Weights of a small mixture-of-experts language model, trained from scratch on English Wikipedia.
Size: 13 layers, width 160, vocabulary 4096, 38.3M parameters.
Experts: 256 experts in each of 9 layers, 32 SwiGLU neurons an expert, 8 picks a token, a softmax router, a shared expert of 64 neurons.
Below are experts of layer 4 (counted from 0) of a mixture-of-experts language model. Rows are named router (the router's row for the expert), down (a neuron's output weights, with its number) and show model dimensions 0-159. Each number is 200 + 40 x the weight over its row's rms, rounded and kept within 0 to 999.
Before each expert's rows: "comes before" lists some tokens at least twice as common just after its tokens as in all text. This comes from a sample of Wikipedia text that the model never trained on. Tokens count by the router's weight.

# expert 153
comes before: ", ", ". ", ": ", "\n", ".", "'"
router,220,197,175,208,227,113,199,207,206,220,225,217,157,219,200,283,211,218,242,148,246,200,212,250,199,292,178,137,213,207,118,236,203,244,187,325,151,230,122,227,201,242,201,198,197,170,208,214,214,152,192,237,278,221,242,190,243,183,192,217,155,148,211,179,200,205,176,254,190,200,231,173,189,56,189,181,161,216,160,190,168,213,171,218,251,172,188,215,163,239,250,251,172,191,260,195,220,252,182,253,266,166,136,217,162,209,235,235,245,237,211,237,193,180,171,167,175,148,191,194,272,163,181,198,254,212,75,175,186,239,186,192,240,145,229,105,168,251,252,128,180,242,219,179,205,209,180,159,276,190,208,186,248,247,246,201,181,162,173,217
down0,176,216,231,114,127,143,199,153,156,152,196,228,230,238,175,196,169,165,241,211,177,188,241,172,298,158,284,244,197,172,255,239,232,282,144,154,277,241,146,214,225,171,204,215,108,179,206,122,207,163,270,241,179,244,118,209,188,166,206,208,247,222,197,217,175,213,179,216,209,175,159,246,205,241,196,176,302,209,189,255,214,140,204,149,221,236,259,157,170,193,192,202,160,196,182,208,170,175,234,191,196,239,231,233,214,165,197,198,230,117,214,165,198,231,186,196,246,262,250,213,228,271,247,129,198,228,152,174,127,136,207,187,184,190,289,233,227,257,214,228,185,252,248,132,197,292,188,199,149,214,257,222,208,181,229,225,217,203,207,204
down1,190,187,249,302,168,193,191,152,156,258,163,242,193,244,212,230,238,122,163,207,198,167,216,177,246,205,170,190,204,233,247,242,278,243,177,223,235,247,156,209,222,225,233,197,129,160,162,109,237,179,255,192,165,248,145,179,91,216,169,171,242,242,192,179,183,202,247,214,292,170,144,176,246,192,219,200,230,181,312,212,148,220,184,177,151,185,171,215,177,140,240,200,233,182,258,125,244,250,223,157,156,215,210,187,209,153,214,182,205,141,238,293,177,220,123,177,177,195,252,169,232,170,149,201,214,185,187,246,181,164,182,242,216,230,220,258,203,243,267,141,240,170,205,181,145,272,173,229,236,176,232,156,201,168,223,239,200,254,259,200
down2,250,196,205,229,120,83,166,273,222,248,159,206,158,237,187,203,266,226,210,219,152,233,171,211,276,234,188,299,212,211,228,182,220,205,167,160,166,227,224,173,214,187,217,217,135,229,209,239,179,206,169,247,178,232,213,188,148,228,216,174,216,245,151,247,251,217,232,202,175,193,141,160,110,221,220,227,170,145,169,272,130,184,182,182,273,213,187,119,215,161,236,207,118,194,285,189,193,191,181,195,164,196,176,202,235,110,170,194,200,128,233,123,192,224,179,237,216,171,214,185,258,133,155,261,240,191,178,173,205,229,217,237,140,234,301,221,137,218,219,209,213,173,177,216,116,219,245,208,152,209,208,177,201,165,247,227,119,202,223,241
down3,242,151,121,207,202,214,117,254,236,193,255,176,98,202,180,214,271,111,222,211,175,195,239,180,220,179,169,166,195,139,187,160,182,153,246,177,143,246,193,257,238,164,180,217,225,312,228,202,158,209,133,193,151,187,199,198,227,200,181,206,217,196,163,200,235,242,187,173,197,226,251,219,158,260,224,253,267,200,149,240,234,233,152,180,307,182,203,227,146,187,221,268,142,252,223,278,184,177,216,201,148,218,185,238,167,237,149,183,146,207,183,126,224,117,178,211,161,195,223,158,192,161,273,146,165,219,231,211,201,246,232,230,150,200,194,179,246,152,106,204,191,218,182,227,240,153,213,268,145,238,180,150,163,164,216,168,192,239,204,164
down4,193,172,193,149,307,184,229,173,178,221,215,154,114,161,170,265,225,213,160,230,188,179,170,194,127,202,201,146,306,235,267,233,189,157,220,266,275,189,182,171,155,200,204,160,200,160,228,259,157,252,227,190,211,229,247,161,175,180,200,194,260,229,190,178,233,182,205,183,218,236,187,271,244,227,199,190,214,235,245,169,188,231,188,242,148,224,191,185,221,211,189,221,217,198,223,242,233,155,176,170,227,87,233,209,216,179,211,252,198,209,221,212,256,183,223,222,247,170,161,215,249,263,233,129,274,227,148,223,146,117,265,184,288,126,209,200,135,238,285,212,204,159,229,169,223,120,173,203,208,260,165,187,156,215,143,195,217,116,170,218
down5,213,185,235,94,200,182,154,154,173,174,116,175,145,221,225,231,200,119,240,174,201,182,217,261,178,123,188,223,240,198,190,134,172,210,174,216,205,225,223,199,196,196,158,227,153,163,245,160,180,215,238,181,259,227,313,255,170,179,239,159,166,122,177,172,171,183,228,194,172,281,99,149,170,195,229,205,238,140,187,191,181,188,160,154,189,185,196,173,154,186,209,223,213,264,208,225,167,146,192,186,164,247,163,212,245,217,206,145,295,234,245,169,201,161,205,127,196,175,200,187,244,157,259,275,201,181,163,164,186,168,194,133,177,147,239,180,128,208,150,213,254,192,211,248,207,261,217,190,262,219,187,298,203,261,275,167,160,183,170,212
down6,213,261,143,224,208,180,201,242,181,145,202,225,276,251,143,202,93,265,210,213,140,166,249,186,218,131,145,124,137,144,217,154,247,177,185,174,265,213,195,227,255,192,159,245,176,169,173,67,188,155,160,180,188,202,215,175,233,199,150,214,256,165,262,200,199,191,145,196,172,150,165,147,178,266,199,274,137,200,239,157,148,212,195,151,231,169,255,219,290,160,199,206,307,183,197,211,157,211,191,218,175,206,190,175,217,196,183,133,172,198,204,215,241,176,170,253,175,176,215,244,138,165,193,260,168,191,207,200,188,236,192,203,210,190,206,191,200,176,206,173,96,252,140,208,183,183,252,250,153,174,233,190,283,209,237,237,196,184,212,160
down7,175,154,200,173,235,204,141,183,202,177,209,212,189,191,163,222,190,157,192,261,168,198,142,249,228,104,181,213,155,200,180,150,219,227,246,114,222,183,203,237,179,279,186,258,203,310,328,211,232,207,222,196,232,221,208,207,146,232,256,214,221,177,205,236,213,201,297,213,190,170,208,271,209,210,213,227,186,205,227,131,228,187,211,180,215,278,229,188,147,220,149,190,165,247,191,295,267,194,177,183,251,241,236,185,216,166,191,170,270,183,275,128,148,159,204,188,180,259,223,271,259,178,289,172,228,184,223,195,168,202,192,207,227,193,143,174,134,195,144,205,215,209,213,215,137,194,217,186,190,229,151,226,257,186,219,263,138,244,154,279
down8,170,167,161,189,187,196,124,195,224,184,161,173,179,168,229,229,153,198,223,222,123,231,175,142,197,172,135,259,185,270,177,254,160,290,172,228,178,239,103,253,188,145,240,156,176,230,170,226,161,192,159,225,155,251,174,198,204,162,217,160,127,175,173,215,266,249,93,198,261,272,197,201,236,205,146,214,269,241,180,227,169,184,193,235,221,155,151,244,153,199,267,254,102,204,242,213,146,207,119,205,186,243,190,241,206,164,133,227,176,150,186,230,221,213,206,149,190,167,195,188,258,189,240,162,178,203,193,177,127,234,219,223,230,158,150,181,148,221,221,218,220,157,205,149,249,217,237,163,204,201,210,219,116,245,166,161,136,249,179,243
down9,137,235,165,201,251,172,252,183,250,151,201,109,217,164,159,187,178,190,219,209,172,206,207,113,220,174,214,161,189,200,143,179,173,134,223,248,234,248,138,201,201,240,203,210,191,190,248,247,252,217,239,148,219,177,147,159,197,198,210,228,173,229,171,243,179,145,198,271,205,255,233,244,213,172,263,210,170,286,206,157,210,216,201,99,175,282,184,173,203,238,251,113,193,240,123,201,247,199,197,224,278,192,213,195,218,272,219,222,187,228,157,262,191,170,187,213,190,169,307,213,183,194,195,126,272,167,202,90,171,201,195,172,184,208,206,217,271,141,175,205,204,252,285,260,219,154,169,132,170,233,246,168,197,235,206,210,231,171,233,185
down10,123,152,177,154,178,221,167,122,227,160,206,125,242,204,218,226,192,202,186,211,251,161,255,169,232,209,167,203,169,214,219,193,216,186,196,266,166,287,177,209,188,280,190,237,219,232,266,174,226,233,171,70,175,231,200,291,129,268,231,162,183,280,179,203,236,228,219,196,280,170,259,200,229,182,203,253,225,259,262,157,171,189,251,240,247,143,227,256,291,111,232,207,227,149,130,213,174,219,142,212,288,186,246,170,181,179,200,139,201,226,178,164,208,228,202,171,226,139,160,222,172,171,232,286,242,191,216,181,114,181,196,239,211,170,236,195,205,206,184,188,188,170,218,146,203,221,167,215,176,203,203,196,246,192,169,253,172,219,213,179
down11,193,240,193,279,148,212,113,209,180,217,210,221,213,262,275,225,148,182,159,197,223,122,254,191,201,156,169,208,172,204,232,167,221,208,216,206,251,219,261,194,218,142,201,228,176,227,114,159,266,175,202,172,214,203,103,227,138,191,188,217,248,190,106,165,250,293,254,188,212,184,144,170,176,208,153,154,189,229,111,183,236,197,219,137,157,164,226,233,172,229,170,204,195,210,200,166,237,289,262,134,164,197,165,199,189,176,185,208,231,133,185,246,165,169,202,171,257,183,145,235,214,166,276,269,184,147,188,135,217,248,171,205,168,150,218,196,117,221,225,200,211,198,201,196,173,220,189,132,159,127,197,256,188,149,105,221,203,217,216,181
down12,174,197,270,275,195,203,164,184,205,214,186,208,212,228,177,187,268,154,257,132,219,193,157,157,217,176,156,236,224,208,244,205,276,177,193,158,140,197,194,206,204,254,215,178,198,170,193,106,163,247,235,189,204,127,129,245,186,293,219,290,159,261,230,138,158,181,245,188,151,228,139,155,184,227,176,199,172,271,226,184,191,206,176,158,258,197,188,125,200,229,208,148,185,147,246,179,221,188,144,180,217,239,223,213,262,124,208,170,251,166,220,134,142,246,212,166,178,194,179,187,158,163,183,177,205,227,250,222,270,249,172,248,214,235,167,151,202,233,257,213,151,192,177,211,127,255,187,151,206,186,154,214,121,129,190,235,129,260,136,203
down13,232,218,261,200,205,134,237,230,254,212,223,210,156,187,247,214,229,254,207,174,223,186,218,250,173,188,212,189,186,254,213,183,253,186,81,190,193,189,238,183,180,146,189,195,157,148,151,274,276,205,229,266,202,213,115,167,157,92,220,211,126,248,268,193,163,214,208,133,169,223,124,139,190,209,168,216,224,227,265,234,173,232,211,217,141,173,287,129,171,194,163,145,258,211,205,228,173,195,255,226,122,214,197,174,169,109,212,151,193,235,179,234,220,196,137,250,210,207,188,172,221,179,260,228,198,226,228,124,193,176,157,202,318,212,208,179,211,214,176,197,194,180,176,215,201,212,150,199,161,186,225,159,190,157,147,289,167,167,198,168
down14,277,199,176,107,96,135,301,231,195,197,192,149,226,215,203,210,213,202,123,227,238,193,150,191,200,238,222,202,210,270,250,200,196,198,179,273,229,274,247,124,219,200,154,195,182,151,163,214,230,240,184,161,298,246,230,202,198,157,187,166,225,218,209,144,231,104,220,212,242,238,215,204,222,138,237,213,187,226,213,182,109,138,186,218,185,184,187,222,196,128,210,204,250,219,119,196,133,147,205,163,202,154,169,158,232,217,258,202,244,262,223,209,215,175,187,288,196,180,197,222,227,222,271,230,269,200,212,213,203,225,202,185,161,196,226,271,118,183,213,197,245,205,211,229,254,130,211,229,172,180,291,242,178,203,161,173,227,191,230,216
down15,185,134,210,168,218,157,224,189,194,214,237,191,158,234,265,192,143,207,103,211,180,193,152,230,210,144,271,221,251,203,201,204,143,218,185,232,272,217,244,118,202,209,128,100,139,187,206,144,178,179,164,185,280,181,242,180,171,184,244,156,193,205,172,217,233,193,193,281,206,148,141,191,185,184,208,270,157,238,202,150,169,172,238,216,114,252,187,135,149,228,200,207,275,191,199,200,139,209,182,195,220,194,180,207,260,202,166,218,197,155,328,202,190,231,219,237,251,271,279,218,230,212,239,163,189,223,147,144,217,173,234,129,177,169,253,204,180,170,183,210,218,198,252,180,230,263,239,156,190,218,216,213,129,247,195,201,223,170,137,269
down16,175,241,207,188,236,198,188,168,212,195,162,206,237,116,211,253,194,257,237,216,326,180,252,186,230,228,217,205,155,171,165,244,242,227,210,150,229,197,254,220,227,247,196,268,312,205,263,265,247,258,218,122,207,144,137,241,183,189,198,197,143,198,224,153,235,161,231,198,191,220,222,187,205,285,196,162,208,170,277,227,245,242,261,199,249,213,214,278,281,179,209,240,166,172,194,173,267,177,211,190,174,270,175,137,124,265,201,163,183,190,162,159,221,214,209,255,174,153,141,163,255,154,193,218,243,203,255,224,194,158,194,247,201,181,196,157,199,211,209,243,163,130,142,231,231,226,200,266,159,156,190,176,215,180,172,220,249,201,201,275
down17,205,205,233,261,120,201,217,202,314,179,170,181,203,253,177,225,253,224,232,193,239,234,182,220,136,219,273,248,190,252,188,198,203,166,179,110,216,225,243,202,213,203,231,137,162,244,178,220,278,260,196,246,221,234,178,215,217,147,199,176,168,189,182,205,145,247,210,181,287,161,213,144,169,216,224,131,147,184,219,220,204,243,152,275,173,149,200,283,253,196,207,143,195,240,270,98,257,182,170,229,161,139,227,121,199,204,197,187,145,148,191,218,126,202,229,255,236,235,181,158,236,237,258,216,187,180,191,137,169,228,120,209,206,249,152,212,219,223,241,213,222,225,233,232,195,198,152,196,245,129,210,178,170,205,207,268,239,130,218,205
down18,186,103,217,172,165,158,223,158,263,260,212,212,199,179,241,245,216,243,208,214,180,249,203,186,201,151,146,251,250,181,198,172,271,188,98,213,226,185,220,142,178,231,154,180,171,205,213,214,249,137,147,196,230,227,220,216,128,123,220,192,249,253,141,205,238,172,251,240,225,249,150,254,212,224,228,202,261,177,185,134,166,266,189,177,172,208,255,177,197,161,256,248,256,248,140,260,186,206,197,164,254,210,176,175,282,152,141,207,269,178,225,189,243,230,217,215,219,217,161,176,214,226,205,97,244,195,171,177,190,203,194,147,171,146,198,201,222,180,216,252,197,129,240,197,153,192,124,171,143,186,263,116,173,185,176,261,167,245,217,258
down19,204,241,185,144,238,190,161,139,159,208,208,244,179,225,194,204,190,222,271,241,136,256,219,186,215,230,145,196,180,177,245,252,296,188,209,163,236,220,208,182,179,177,226,245,199,197,154,269,256,224,208,190,199,186,168,226,211,222,214,210,214,154,213,185,172,235,106,203,219,114,179,217,119,180,166,202,202,192,209,278,134,164,210,147,214,236,150,188,233,310,257,224,192,221,186,123,211,256,150,239,168,194,174,213,180,239,227,215,165,279,146,260,244,176,186,200,194,212,286,263,146,226,199,222,222,199,269,207,227,244,176,162,209,245,182,143,261,219,179,319,238,184,134,155,234,241,216,238,185,126,226,219,189,184,270,133,233,182,161,231